config.yaml
d_model: 640
n_experts: 64
activation: "squared_relu"
router_score: "softmax"
balance_bias: true
router_logit_norm: 1.5
init_std_router: 0.021
lr_router: 0.000367
vocab_size: 32000
tie_embeddings: false
optimizer: "muon_variant"
batch_tokens: [65536, 131072, 196608]
train_tokens: 1226000000
Below are experts of layer 2 (counted from 0) of a mixture-of-experts language model. Rows are named up (a neuron's input weights, with its number), down (a neuron's output weights, with its number) and show model dimensions 384-447. Each number is 200 + 40 x the weight over its row's rms, rounded and kept within 0 to 999.
Before each expert's rows: a language model's description of what the expert responds to; "comes before" lists some tokens at least twice as common just after its tokens as in all text. This comes from a sample of Wikipedia text that the model never trained on. Tokens count by the router's weight.

# expert 14
Description: Pronouns he, she, it, they, his, her, its, mostly subjects before was or has, as in found it easier, made her debut.
comes before: " was", " is", " has", " had", " were", " would"
up0,176,227,251,220,212,170,184,176,155,227,234,170,234,281,194,170,221,246,240,228,129,154,234,242,227,180,228,200,174,232,203,148,125,155,303,263,249,139,251,210,195,237,130,166,203,153,180,211,220,207,176,260,189,228,201,214,223,122,188,251,171,238,191,219
down0,249,219,193,243,223,186,240,237,209,176,236,192,270,232,203,203,178,201,236,226,221,236,179,199,133,147,188,140,172,164,175,165,206,183,176,205,166,174,236,214,277,175,207,251,230,242,246,143,203,172,166,289,243,207,185,163,241,253,141,212,250,193,207,254
up1,222,168,218,204,255,228,189,198,154,185,250,197,202,166,271,228,237,214,213,308,214,135,184,167,182,242,233,272,146,185,186,155,203,150,278,221,199,186,295,204,152,259,175,206,285,236,210,217,263,139,199,246,192,236,202,174,217,193,201,221,210,205,185,175
down1,190,221,243,253,230,215,189,148,258,214,153,198,145,244,194,280,198,235,163,183,111,193,200,146,181,173,169,199,227,162,228,169,196,257,57,209,198,193,233,248,338,169,238,267,175,245,259,225,178,205,192,240,218,233,203,177,200,216,161,221,152,159,195,194
up2,177,117,207,155,242,245,209,172,226,213,214,256,189,223,216,178,216,168,242,270,224,234,264,197,182,261,213,187,214,288,201,196,159,143,190,179,227,210,123,172,236,170,221,185,193,211,230,115,147,166,215,165,233,261,239,133,182,268,191,291,228,217,241,250
down2,116,278,223,176,187,223,218,200,238,214,215,175,239,169,134,218,169,255,250,287,230,174,291,165,222,195,233,194,230,197,242,181,237,257,188,252,215,182,210,152,253,147,249,176,167,224,198,264,211,158,263,228,267,127,91,269,207,204,308,277,169,187,179,220
up3,230,230,140,197,136,246,243,278,222,221,177,175,239,206,130,225,235,204,105,142,236,160,195,139,223,220,184,214,208,226,195,226,147,169,218,256,201,156,261,228,174,272,173,189,240,260,202,207,156,201,268,148,153,204,210,197,189,152,151,255,259,259,217,156
down3,251,94,149,229,211,148,203,196,186,195,181,147,210,118,197,234,151,210,223,239,227,202,212,273,173,223,190,277,221,236,137,222,193,164,181,175,199,182,153,236,225,268,199,191,232,166,240,205,155,181,250,246,238,185,291,193,191,189,233,223,174,134,153,184
up4,201,207,232,272,271,175,205,172,184,215,186,243,148,193,208,182,217,175,163,230,229,306,210,166,267,209,201,216,191,192,196,234,236,165,167,290,215,191,235,131,199,257,216,208,142,243,165,182,252,301,250,187,221,247,204,246,190,219,96,263,285,155,159,200
down4,191,176,165,226,164,208,201,213,184,232,229,116,190,170,233,194,281,189,187,203,231,235,271,182,259,219,166,218,196,205,253,99,229,185,162,239,187,184,214,218,246,229,204,161,165,201,145,177,245,187,152,201,222,169,187,272,215,261,273,223,273,156,218,190
up5,243,151,200,172,230,207,286,200,222,203,226,182,227,167,204,236,223,138,266,230,170,253,183,230,139,208,186,181,252,236,171,221,208,185,156,168,258,181,165,194,170,261,234,235,187,227,232,115,196,183,153,236,193,214,150,270,174,185,214,161,266,149,198,244
down5,217,278,159,245,177,171,156,153,250,267,186,219,190,203,173,231,204,192,198,217,152,226,181,199,231,276,228,230,201,280,158,197,252,226,197,210,194,169,207,277,227,238,193,153,204,144,237,138,209,159,203,208,205,165,162,193,229,133,200,267,198,179,200,194
up6,240,209,172,164,224,225,192,162,299,159,181,290,249,189,194,190,198,251,189,230,251,167,216,190,190,204,200,158,176,196,179,314,138,247,248,214,153,200,192,213,154,220,222,207,198,155,212,187,242,173,180,209,162,173,178,148,182,180,193,194,239,97,140,199
down6,176,142,226,168,176,206,191,221,200,222,211,202,199,201,248,212,145,235,187,191,218,213,153,185,232,225,199,235,206,189,259,235,247,249,230,256,98,235,185,166,214,187,220,251,180,231,197,190,217,201,89,158,127,171,223,190,223,176,284,65,218,180,165,152
up7,213,200,190,220,206,177,233,237,232,172,201,210,173,215,185,115,200,190,209,170,142,178,150,128,200,264,145,237,191,191,153,229,93,152,216,235,230,239,155,235,193,255,210,173,180,221,266,155,215,193,280,213,189,196,171,203,255,273,210,226,264,184,241,224
down7,79,244,229,185,189,196,202,215,171,197,231,192,209,276,197,149,245,220,248,241,140,185,176,151,222,153,186,165,131,172,207,179,178,196,269,189,169,125,223,185,185,229,225,195,194,216,242,177,258,252,206,168,221,233,159,206,234,240,208,180,156,198,242,200

# expert 48
Description: Numeric tokens in stats, measurements and tables, especially digits after a decimal point, e.g. 6.19, 4.00 mm, 250 works, 110 m; also million, several.
comes before: " |", " m", " km", ";", " ft", " lb"
up0,258,245,216,85,244,212,284,178,218,201,173,254,188,198,213,121,185,155,189,238,224,197,170,216,185,223,177,235,173,187,188,142,222,195,229,203,201,232,157,140,111,214,199,178,142,207,242,167,227,190,174,200,169,220,238,231,246,236,212,238,203,272,190,217
down0,137,211,170,151,147,197,190,232,181,231,175,183,236,109,187,174,183,208,221,177,170,221,220,177,189,125,194,155,234,224,237,180,201,243,196,165,208,181,161,234,150,173,187,264,262,213,228,140,192,207,271,190,253,208,253,201,229,212,219,223,213,317,212,222
up1,212,237,162,273,200,172,171,223,267,168,204,160,117,159,204,155,169,232,157,181,174,216,135,212,219,245,223,153,210,278,227,180,213,195,159,258,164,196,211,203,270,196,157,232,158,242,185,235,158,136,171,166,181,162,193,159,230,194,175,228,247,176,180,201
down1,281,242,285,241,147,240,182,199,183,132,267,226,220,156,216,151,167,257,184,241,191,211,158,213,176,189,197,160,214,170,221,224,233,200,203,208,224,220,154,262,262,142,140,218,183,207,197,230,187,213,244,163,248,208,230,253,241,231,253,127,219,191,174,159
up2,201,177,175,249,140,239,186,206,226,206,192,99,181,130,212,206,270,186,149,112,253,138,184,195,159,191,169,240,223,171,252,105,160,135,103,154,186,190,205,230,259,263,280,272,220,233,209,118,196,216,172,174,242,167,215,203,242,189,241,200,177,205,130,206
down2,161,203,215,184,213,223,210,211,302,153,153,224,188,224,186,216,211,187,188,188,244,194,152,184,185,204,132,182,209,238,253,204,192,228,234,197,198,191,224,184,134,175,199,176,185,193,125,197,100,256,256,219,236,154,259,217,168,180,292,208,181,148,228,275
up3,235,208,218,134,144,102,223,255,208,151,136,162,262,191,194,244,201,274,175,208,180,194,244,242,214,153,194,203,164,209,229,222,121,219,212,220,219,220,233,203,177,236,200,278,223,196,229,232,137,158,190,204,155,208,136,135,208,172,247,253,206,234,260,157
down3,203,205,177,206,210,217,246,110,244,163,219,146,179,182,229,219,168,164,145,218,153,188,211,254,154,155,191,249,196,206,211,188,243,240,247,220,286,182,188,202,232,182,278,204,221,200,182,208,158,241,151,180,208,256,185,216,107,198,217,217,183,225,241,167
up4,221,205,178,197,168,171,163,224,184,206,232,254,189,128,168,240,239,145,252,229,168,264,223,161,248,226,170,225,152,201,280,226,244,183,184,242,232,196,194,273,161,234,164,170,262,225,187,291,191,136,228,141,209,206,124,199,249,181,292,162,244,147,258,190
down4,119,211,168,220,169,153,210,148,229,229,261,203,154,110,161,104,179,206,185,202,139,154,216,251,256,193,218,153,181,208,229,197,170,232,203,188,178,188,141,223,216,154,179,261,150,257,206,121,252,193,160,177,207,143,175,162,223,187,159,177,192,176,234,177
up5,187,141,200,162,134,193,148,197,237,158,271,225,172,185,163,225,203,205,223,217,172,189,241,218,182,162,236,271,186,168,206,193,240,231,235,226,252,219,180,157,183,245,265,197,231,159,227,234,215,207,251,185,202,269,139,149,221,167,218,295,239,186,228,253
down5,197,181,165,248,232,231,194,206,174,196,169,132,155,225,238,226,198,208,262,233,126,214,206,203,206,153,164,181,212,185,228,172,235,181,202,138,153,205,178,224,259,193,282,199,227,229,168,158,270,184,102,256,177,216,186,192,183,150,184,182,157,212,195,251
up6,160,221,267,155,173,176,224,240,146,171,264,214,282,153,227,231,183,196,208,139,147,292,207,184,275,190,180,183,168,232,215,189,246,220,186,181,166,174,171,186,227,228,181,165,176,219,162,133,163,246,268,165,236,212,177,118,173,157,232,174,173,202,182,140
down6,201,154,210,188,162,275,260,227,187,127,278,293,205,240,123,155,182,274,124,155,263,185,240,188,174,218,178,215,182,201,248,230,199,227,150,232,166,141,267,171,246,225,277,258,189,227,209,168,277,178,182,141,252,175,201,253,212,273,208,210,311,262,264,235
up7,159,193,163,159,259,195,213,218,194,192,202,220,162,165,263,170,197,226,192,203,205,202,213,227,262,287,190,243,182,208,141,203,226,171,222,129,187,198,153,191,154,253,240,209,204,225,243,234,157,176,225,208,207,163,138,191,177,225,261,245,225,177,176,244
down7,181,267,157,245,181,220,189,189,228,166,242,274,203,222,269,251,188,211,205,208,170,181,221,200,230,174,167,261,285,143,190,239,233,192,237,139,223,178,224,163,181,242,225,180,239,172,164,277,209,233,272,232,180,237,225,198,230,182,189,197,220,224,265,157

# expert 47
Description: Nouns and noun-final suffixes following the, a or this, such as classification, system, accession, copy, arrest.
comes before: " of", "s", ",", ".", " was", " is"
up0,206,216,126,205,183,211,191,166,171,151,235,145,203,170,176,192,318,160,177,194,217,179,193,142,217,205,197,235,180,240,219,223,116,150,196,170,211,177,260,205,182,204,166,208,214,257,210,173,207,272,202,249,261,250,288,173,231,202,200,254,241,187,238,159
down0,206,234,234,133,185,217,210,232,194,253,172,187,174,215,206,226,126,141,185,203,170,147,109,204,235,185,236,167,179,170,172,215,152,197,198,240,221,227,227,179,156,182,100,176,131,157,225,207,273,214,153,139,244,182,241,275,197,188,226,203,266,265,178,236
up1,219,251,241,220,177,233,132,193,192,251,237,291,208,225,267,254,254,184,168,148,154,179,246,215,269,147,271,173,187,232,204,145,237,192,208,225,271,208,219,227,245,182,174,229,236,251,266,176,234,233,187,161,231,192,210,195,198,236,183,139,270,208,217,206
down1,221,226,209,202,158,211,272,187,134,248,206,197,188,226,184,119,91,187,250,221,193,207,128,207,197,154,244,232,265,211,273,256,191,184,249,207,174,187,212,165,242,194,232,173,238,174,165,273,168,272,234,103,192,258,231,173,203,179,265,171,268,227,239,202
up2,168,233,204,184,185,249,173,212,243,214,221,242,270,205,192,195,287,225,160,173,193,167,260,222,204,205,210,188,168,263,203,212,178,170,176,214,201,254,139,153,231,204,273,107,210,174,127,256,231,184,151,224,197,248,157,167,144,153,145,217,173,239,245,144
down2,218,190,257,206,296,204,253,240,203,269,237,213,206,193,212,254,198,248,249,213,274,208,168,176,243,207,216,126,167,194,135,174,138,202,265,188,162,128,225,185,193,205,181,190,205,202,196,207,138,255,204,155,245,229,242,90,155,208,221,201,200,255,194,201
up3,186,168,169,204,272,264,157,180,236,117,154,193,152,207,185,194,268,183,193,199,245,176,179,224,150,197,171,148,147,241,257,208,195,184,219,168,175,207,178,159,145,258,215,132,217,201,98,230,287,122,159,256,235,229,140,198,175,205,182,222,228,99,140,200
down3,225,169,210,213,166,265,219,303,207,166,157,204,190,211,201,149,193,242,239,257,163,170,213,233,192,177,151,79,226,205,204,224,184,161,209,272,165,225,162,170,237,210,170,236,230,122,198,235,184,228,248,232,145,189,187,186,199,228,146,218,165,243,130,151
up4,287,195,241,179,154,169,184,152,153,195,202,173,134,192,250,154,271,235,228,105,114,257,92,168,236,233,255,211,126,184,195,227,211,189,203,249,210,128,229,181,248,236,183,191,214,222,214,215,183,182,151,206,188,221,170,155,194,124,214,174,199,304,213,165
down4,102,239,224,201,181,242,217,218,278,160,169,163,192,213,227,193,262,129,206,189,248,158,196,207,235,174,209,303,174,209,171,213,173,191,207,266,171,216,137,128,158,192,247,193,168,219,186,226,221,182,170,253,141,177,134,224,234,207,282,195,192,237,236,155
up5,275,176,221,201,211,218,151,212,215,257,196,160,229,288,204,300,202,216,218,233,156,199,242,230,237,147,229,233,188,243,195,196,222,268,236,163,204,207,159,158,211,201,144,241,202,122,265,246,225,171,191,332,177,189,226,261,84,181,190,213,223,253,195,143
down5,153,212,199,177,148,194,211,182,208,266,231,133,282,264,292,202,133,275,169,229,214,213,215,210,233,120,164,204,194,206,193,177,248,200,194,197,219,184,244,170,239,239,166,158,213,206,222,215,256,142,168,151,143,191,266,178,142,206,175,192,251,154,161,188
up6,301,145,144,100,228,160,189,232,204,237,163,256,268,146,239,189,223,225,176,183,229,262,243,204,187,181,185,116,238,130,137,197,210,258,188,179,195,197,161,187,188,152,196,251,217,231,154,180,201,234,189,259,208,208,190,161,230,219,235,200,182,243,127,218
down6,213,202,198,235,234,215,255,237,241,248,226,266,215,160,255,235,241,175,193,164,303,157,116,151,177,261,164,234,189,248,159,204,120,257,196,248,160,145,170,166,190,286,232,128,207,214,188,216,211,238,182,135,130,179,240,193,197,204,143,149,192,159,159,202
up7,247,191,239,161,267,184,189,155,221,181,132,215,214,91,231,211,172,166,273,209,195,180,252,239,217,150,205,148,207,146,225,212,217,209,169,153,212,236,174,112,215,190,217,210,191,234,220,164,145,223,192,171,158,201,184,196,246,207,209,245,139,189,182,198
down7,208,227,233,145,193,200,209,118,157,248,185,188,242,207,227,151,234,167,170,185,147,202,197,205,201,189,186,237,265,254,132,136,172,175,120,218,200,254,259,187,185,219,146,212,223,269,236,158,214,202,127,147,210,138,175,166,235,187,212,153,185,236,143,187

# expert 54
Description: Common head nouns following the, his or their in career and sports prose, such as season, album, role, episode, direction, part.
comes before: " of", ",", ".", " in", " and", " was"
up0,236,209,194,168,257,233,159,194,205,153,188,160,147,233,186,208,166,123,215,183,182,215,194,172,182,195,182,217,184,186,202,214,203,196,240,192,177,251,136,185,245,228,243,210,245,173,208,225,135,161,164,212,251,213,151,186,241,193,160,211,194,225,215,139
down0,150,190,207,167,160,154,189,214,210,134,170,151,181,208,207,169,153,238,154,243,175,204,177,133,194,234,123,134,262,232,231,250,230,249,182,254,199,181,155,274,200,162,175,253,197,233,209,201,295,170,196,178,248,190,182,208,192,202,180,177,138,162,135,160
up1,195,185,270,182,173,180,165,209,195,246,180,223,257,181,230,160,187,108,181,206,190,187,218,185,217,227,238,218,225,171,162,243,206,283,226,125,185,173,285,149,177,212,203,124,277,139,262,98,262,228,241,226,234,225,225,165,256,311,248,188,206,210,170,246
down1,181,155,178,192,162,243,294,190,195,175,181,242,241,201,232,199,172,191,194,166,224,204,172,224,136,175,186,215,222,280,217,226,88,181,208,229,120,248,219,222,237,193,257,178,190,221,210,258,176,236,203,206,145,189,123,216,179,219,278,209,190,195,229,182
up2,210,190,208,209,208,163,133,161,235,195,193,187,199,210,157,193,190,230,200,128,227,188,176,246,242,201,152,173,256,134,234,149,218,243,162,171,222,223,234,260,210,217,263,171,181,172,156,217,214,286,223,210,228,192,210,202,262,232,207,176,240,181,259,244
down2,277,221,208,143,169,196,130,203,185,170,140,167,181,215,218,187,225,135,180,127,160,220,217,210,212,246,185,186,269,216,226,197,281,274,198,230,202,260,216,259,246,150,212,214,234,203,149,170,244,256,139,267,136,206,220,257,240,212,238,240,188,195,208,182
up3,255,147,226,256,185,143,87,288,268,192,168,306,238,211,147,250,126,265,169,166,245,155,194,175,112,154,265,197,208,197,159,228,174,242,269,239,234,212,217,237,216,220,247,212,179,192,137,181,177,267,206,207,237,129,226,190,154,224,217,205,263,113,154,213
down3,204,176,231,183,190,201,189,190,171,203,192,174,270,132,227,217,183,199,248,179,180,239,162,165,229,204,194,174,136,245,196,140,195,253,220,195,189,304,205,267,184,197,277,164,143,164,214,219,198,199,200,181,140,200,142,225,186,171,207,171,249,195,123,233
up4,196,214,198,180,186,229,193,125,196,168,244,190,172,216,256,259,144,217,246,154,232,210,171,159,207,160,138,224,141,276,219,220,268,184,198,161,175,236,180,215,273,241,218,139,268,184,185,171,179,226,219,214,241,220,145,167,217,200,183,235,255,211,156,183
down4,188,224,157,193,180,118,256,213,179,179,162,191,160,206,248,206,214,282,145,206,189,232,227,188,250,226,239,252,200,277,149,239,207,239,154,239,206,252,184,271,182,185,212,107,112,204,256,151,197,176,110,103,199,209,194,173,203,202,234,197,188,181,152,233
up5,242,218,191,142,235,196,231,176,119,262,242,210,209,222,179,189,180,138,196,259,155,172,146,161,176,237,229,218,245,192,231,226,140,153,184,159,262,216,221,212,183,183,210,167,216,207,193,226,97,177,173,238,191,180,199,176,257,208,186,250,245,210,260,174
down5,181,209,235,262,156,255,173,168,153,223,228,158,150,127,161,212,236,132,182,180,213,224,111,152,220,200,192,203,256,278,169,226,152,172,160,184,268,224,185,188,190,151,250,216,242,206,220,294,275,193,251,192,242,220,184,228,161,230,204,180,152,213,249,212
up6,236,209,218,284,166,129,182,170,237,212,173,260,203,189,266,247,282,229,180,219,185,153,204,188,207,181,245,142,222,216,221,144,126,144,291,255,140,165,338,172,192,149,87,167,206,239,258,156,193,170,302,211,165,260,230,212,213,204,245,199,196,256,242,132
down6,205,231,144,152,132,212,151,179,228,134,227,225,173,161,207,198,214,238,120,190,155,212,233,220,211,244,276,219,143,222,174,194,212,169,152,214,184,225,188,215,189,252,257,188,215,230,253,168,215,165,201,169,197,176,210,213,153,169,240,223,200,166,231,241
up7,188,166,134,167,167,217,156,213,213,207,251,162,183,192,170,275,269,234,207,226,151,191,167,212,217,182,166,236,124,166,186,192,272,143,225,225,185,206,205,205,278,286,181,169,253,175,258,175,247,127,184,263,163,265,194,167,309,209,221,142,177,251,206,186
down7,172,237,222,295,156,256,130,154,176,191,170,148,214,251,217,187,231,264,224,224,192,150,150,211,218,191,180,219,232,214,218,235,126,211,222,229,185,214,230,175,194,193,119,208,151,234,182,207,172,142,260,238,241,135,224,219,187,222,165,213,247,206,230,236

# expert 30
Description: Past-tense action verbs and particles in narrative about people, such as took, won, wrote, sent off, carries her off, helping.
comes before: " the", " to", " a", " in", " that", " his"
up0,175,202,233,237,206,136,223,146,219,152,237,223,198,184,166,148,217,198,258,241,169,203,142,230,149,211,188,162,209,208,129,182,164,168,227,266,221,216,226,114,186,201,154,175,155,227,207,221,155,227,183,152,202,215,120,205,135,248,61,192,223,273,110,163
down0,300,153,199,172,188,202,212,199,167,249,182,248,251,208,193,179,223,283,220,156,196,170,230,232,94,186,106,151,168,195,328,228,197,234,155,250,147,173,139,168,199,237,171,201,174,151,223,240,249,211,200,275,254,189,186,184,197,261,183,266,183,206,202,163
up1,250,136,129,215,201,209,167,231,166,184,180,173,125,219,201,174,190,199,160,277,156,271,202,198,223,203,287,242,244,195,310,159,190,151,150,203,219,246,266,229,151,258,194,212,189,143,233,184,172,215,199,198,198,174,240,159,228,211,89,237,203,155,201,196
down1,167,174,233,172,192,212,219,265,297,174,122,237,209,266,212,252,204,215,168,144,178,95,199,201,236,243,214,133,177,193,101,230,198,190,167,201,227,200,238,252,224,286,137,227,264,127,279,210,168,275,179,178,186,103,189,198,157,301,203,194,217,188,254,146
up2,234,150,176,124,181,191,210,207,285,127,196,192,191,171,176,285,213,216,212,218,192,157,193,229,157,172,223,153,227,183,191,121,277,205,183,194,324,223,209,199,158,208,193,101,239,173,212,235,125,164,222,181,201,236,187,218,217,265,219,183,151,189,164,166
down2,171,187,175,255,180,135,166,241,242,215,192,197,173,129,224,195,236,257,170,108,226,232,187,193,199,230,219,175,212,198,158,135,148,196,219,233,164,207,244,228,187,245,163,150,224,236,238,290,225,277,300,288,233,260,240,231,181,205,150,213,136,234,171,182
up3,142,162,134,220,187,176,192,205,229,182,155,210,199,186,262,159,153,234,173,276,176,250,132,169,189,211,163,210,264,211,214,188,225,175,171,224,224,234,173,86,180,199,161,254,205,236,189,166,152,156,211,192,255,286,240,158,297,147,146,220,252,232,194,203
down3,211,211,227,201,215,219,249,259,150,143,226,195,152,282,207,211,207,188,152,156,198,115,196,147,247,189,194,185,191,155,117,170,226,208,213,202,207,152,187,187,262,212,154,199,249,230,227,176,236,217,217,265,145,164,237,265,255,204,217,175,202,153,208,74
up4,185,117,154,232,67,216,158,214,225,205,224,148,188,207,213,185,151,184,179,229,210,226,212,270,243,247,207,251,167,194,199,163,234,193,231,235,204,190,198,181,157,169,178,199,217,199,201,208,145,178,212,179,124,260,205,196,189,206,212,205,273,266,146,142
down4,208,202,203,239,193,272,172,163,221,174,180,213,212,187,270,221,185,195,238,278,192,208,173,242,125,180,149,246,207,233,221,226,167,256,194,163,165,171,235,221,176,225,110,191,212,254,170,185,232,184,101,219,159,240,221,209,118,163,217,139,288,218,183,186
up5,178,238,221,164,171,184,219,295,232,200,309,178,229,273,197,213,239,246,189,206,108,186,177,168,158,234,183,142,212,245,129,185,177,195,219,129,246,190,195,217,120,232,192,180,240,191,203,205,194,198,170,227,283,208,208,164,147,190,160,164,199,202,208,181
down5,183,129,224,185,218,208,200,200,163,202,182,235,263,158,295,215,150,202,194,245,219,174,187,192,179,247,237,190,269,151,267,137,169,217,219,147,223,147,125,192,199,115,126,138,208,255,249,280,200,218,256,128,162,286,157,150,161,239,212,140,228,120,154,221
up6,163,188,138,221,233,164,109,204,250,196,237,185,208,214,137,179,207,241,200,212,245,192,169,207,226,116,266,187,149,114,144,219,144,158,160,176,191,235,170,153,200,264,150,167,233,190,225,191,168,228,245,175,200,271,224,136,208,230,206,247,208,283,137,243
down6,118,185,113,187,181,229,227,253,190,175,134,289,231,207,221,181,177,202,212,205,170,114,262,226,217,189,196,210,152,175,176,243,179,153,189,169,192,85,222,201,187,239,240,197,178,196,209,276,198,216,208,233,240,180,213,169,220,202,214,89,156,208,184,202
up7,199,192,179,256,258,205,280,164,234,227,197,200,144,190,159,127,264,202,226,206,206,237,239,155,248,228,225,171,188,186,149,220,150,149,129,190,190,174,208,183,239,226,219,211,174,188,203,193,190,213,154,151,201,155,228,131,163,236,171,148,201,224,176,202
down7,196,272,203,162,185,225,162,264,161,177,228,211,140,241,207,163,247,177,238,186,186,135,215,216,182,195,151,163,182,180,288,152,294,147,274,187,204,143,136,217,147,230,258,223,193,160,163,201,211,133,184,218,216,228,223,210,267,328,242,193,202,189,185,148

# expert 31
Description: Participles and adjectives after is, was, be or more, such as studied, pronounced, effective, likely, known, used.
comes before: " to", " in", " by", " for", " as", " of"
up0,246,190,211,245,148,209,240,67,206,174,105,170,147,145,255,179,200,173,226,135,172,212,181,202,215,227,175,208,209,172,128,280,150,277,206,207,153,197,232,206,226,201,131,250,226,183,187,204,198,128,203,161,268,160,154,206,115,246,226,244,194,225,180,144
down0,162,207,246,236,205,205,201,241,216,215,204,277,238,138,319,206,193,201,229,132,209,162,209,209,208,204,202,144,209,256,221,260,182,189,196,207,242,171,246,192,223,188,157,221,248,255,233,214,225,161,130,119,226,264,247,106,149,195,158,162,257,175,203,219
up1,216,245,228,149,252,160,222,191,239,164,232,181,175,173,145,237,209,182,260,341,240,155,172,245,214,227,172,243,237,277,271,188,180,210,179,225,207,188,155,175,124,214,179,198,160,182,231,202,191,176,191,233,241,168,243,222,219,192,294,158,181,173,163,190
down1,181,178,154,315,191,152,172,149,217,214,146,238,226,167,177,231,148,190,181,144,137,201,197,269,261,164,264,227,244,166,187,174,196,205,181,244,226,104,204,207,175,217,210,154,234,158,188,180,105,206,262,202,231,262,175,222,197,186,223,229,242,238,202,236
up2,111,182,197,116,190,159,202,186,234,187,195,246,181,184,180,193,187,201,221,205,151,229,204,213,319,208,166,192,222,189,167,193,327,190,189,196,238,223,187,212,147,192,174,265,167,126,177,127,169,158,209,243,234,256,220,249,195,194,199,222,216,177,179,152
down2,237,230,186,224,155,222,199,200,172,228,231,198,154,124,238,234,236,231,201,216,255,162,213,199,286,183,184,102,227,276,203,203,213,228,148,235,177,168,261,158,190,248,220,243,122,169,138,167,163,232,212,223,151,133,193,193,205,180,153,229,180,181,149,204
up3,143,170,176,199,235,245,292,290,267,220,177,241,196,145,243,194,246,204,146,214,188,239,243,141,201,214,182,190,157,174,216,245,232,185,165,150,199,164,186,157,201,199,210,126,244,194,246,203,194,208,241,121,248,226,160,145,251,184,199,195,208,279,209,207
down3,205,195,132,233,193,194,196,157,182,205,201,162,182,168,154,152,205,230,188,187,229,236,171,196,250,267,237,235,154,234,221,167,214,227,180,200,213,156,87,203,177,243,227,171,233,161,178,219,156,259,140,210,165,201,220,205,250,203,198,198,192,187,249,211
up4,175,201,267,212,230,239,129,160,212,206,232,153,189,255,184,130,93,161,204,141,149,175,206,154,197,195,189,244,236,202,242,177,187,178,104,165,233,235,193,152,208,264,277,141,226,117,172,242,218,221,240,238,194,193,141,192,165,176,221,251,184,230,242,188
down4,236,201,243,223,190,211,278,235,246,253,209,245,144,253,167,171,228,230,246,219,229,232,202,181,222,224,88,203,251,122,313,255,188,185,184,177,219,193,273,218,261,189,220,184,255,224,177,191,244,271,230,164,105,196,201,188,138,187,196,216,263,58,195,224
up5,172,230,192,210,229,232,214,191,228,235,169,221,176,135,214,268,217,205,294,212,227,213,226,123,264,261,134,190,252,198,206,189,227,145,176,226,180,178,136,167,152,209,172,218,206,251,157,230,251,213,200,245,148,164,281,203,231,201,223,266,130,225,195,235
down5,171,238,254,181,194,299,195,216,167,118,212,231,198,194,167,211,272,237,220,233,138,137,288,172,204,179,296,223,189,255,154,170,275,318,207,255,100,224,215,203,257,217,280,274,190,169,198,166,270,199,112,190,194,162,182,143,145,258,185,198,202,211,115,201
up6,125,142,231,202,196,206,168,221,184,219,238,168,199,227,225,185,264,196,184,93,215,198,113,254,171,214,195,208,179,217,180,197,164,198,261,199,218,195,236,193,220,142,233,185,215,202,217,214,187,136,231,219,264,169,206,162,219,191,159,191,202,269,181,139
down6,210,175,286,206,154,204,191,193,240,143,235,171,129,116,229,204,226,175,231,248,222,171,116,261,116,226,186,189,252,159,238,184,192,174,240,196,234,267,193,187,200,170,184,226,191,201,189,203,210,177,212,286,242,212,152,218,223,257,212,170,102,214,242,216
up7,176,211,211,222,238,234,197,143,133,209,275,141,192,234,196,180,206,150,227,227,187,175,190,207,210,189,170,136,106,220,200,227,229,165,279,145,169,246,146,149,215,199,172,204,227,235,215,140,206,241,195,235,161,193,212,197,310,175,244,228,138,188,253,261
down7,177,212,178,147,149,146,200,194,185,325,220,130,269,177,192,182,178,210,127,224,205,201,263,167,218,192,164,164,148,228,196,247,229,152,165,217,208,154,211,169,229,144,201,193,158,162,205,190,207,206,239,193,131,199,149,212,203,268,164,284,154,187,216,175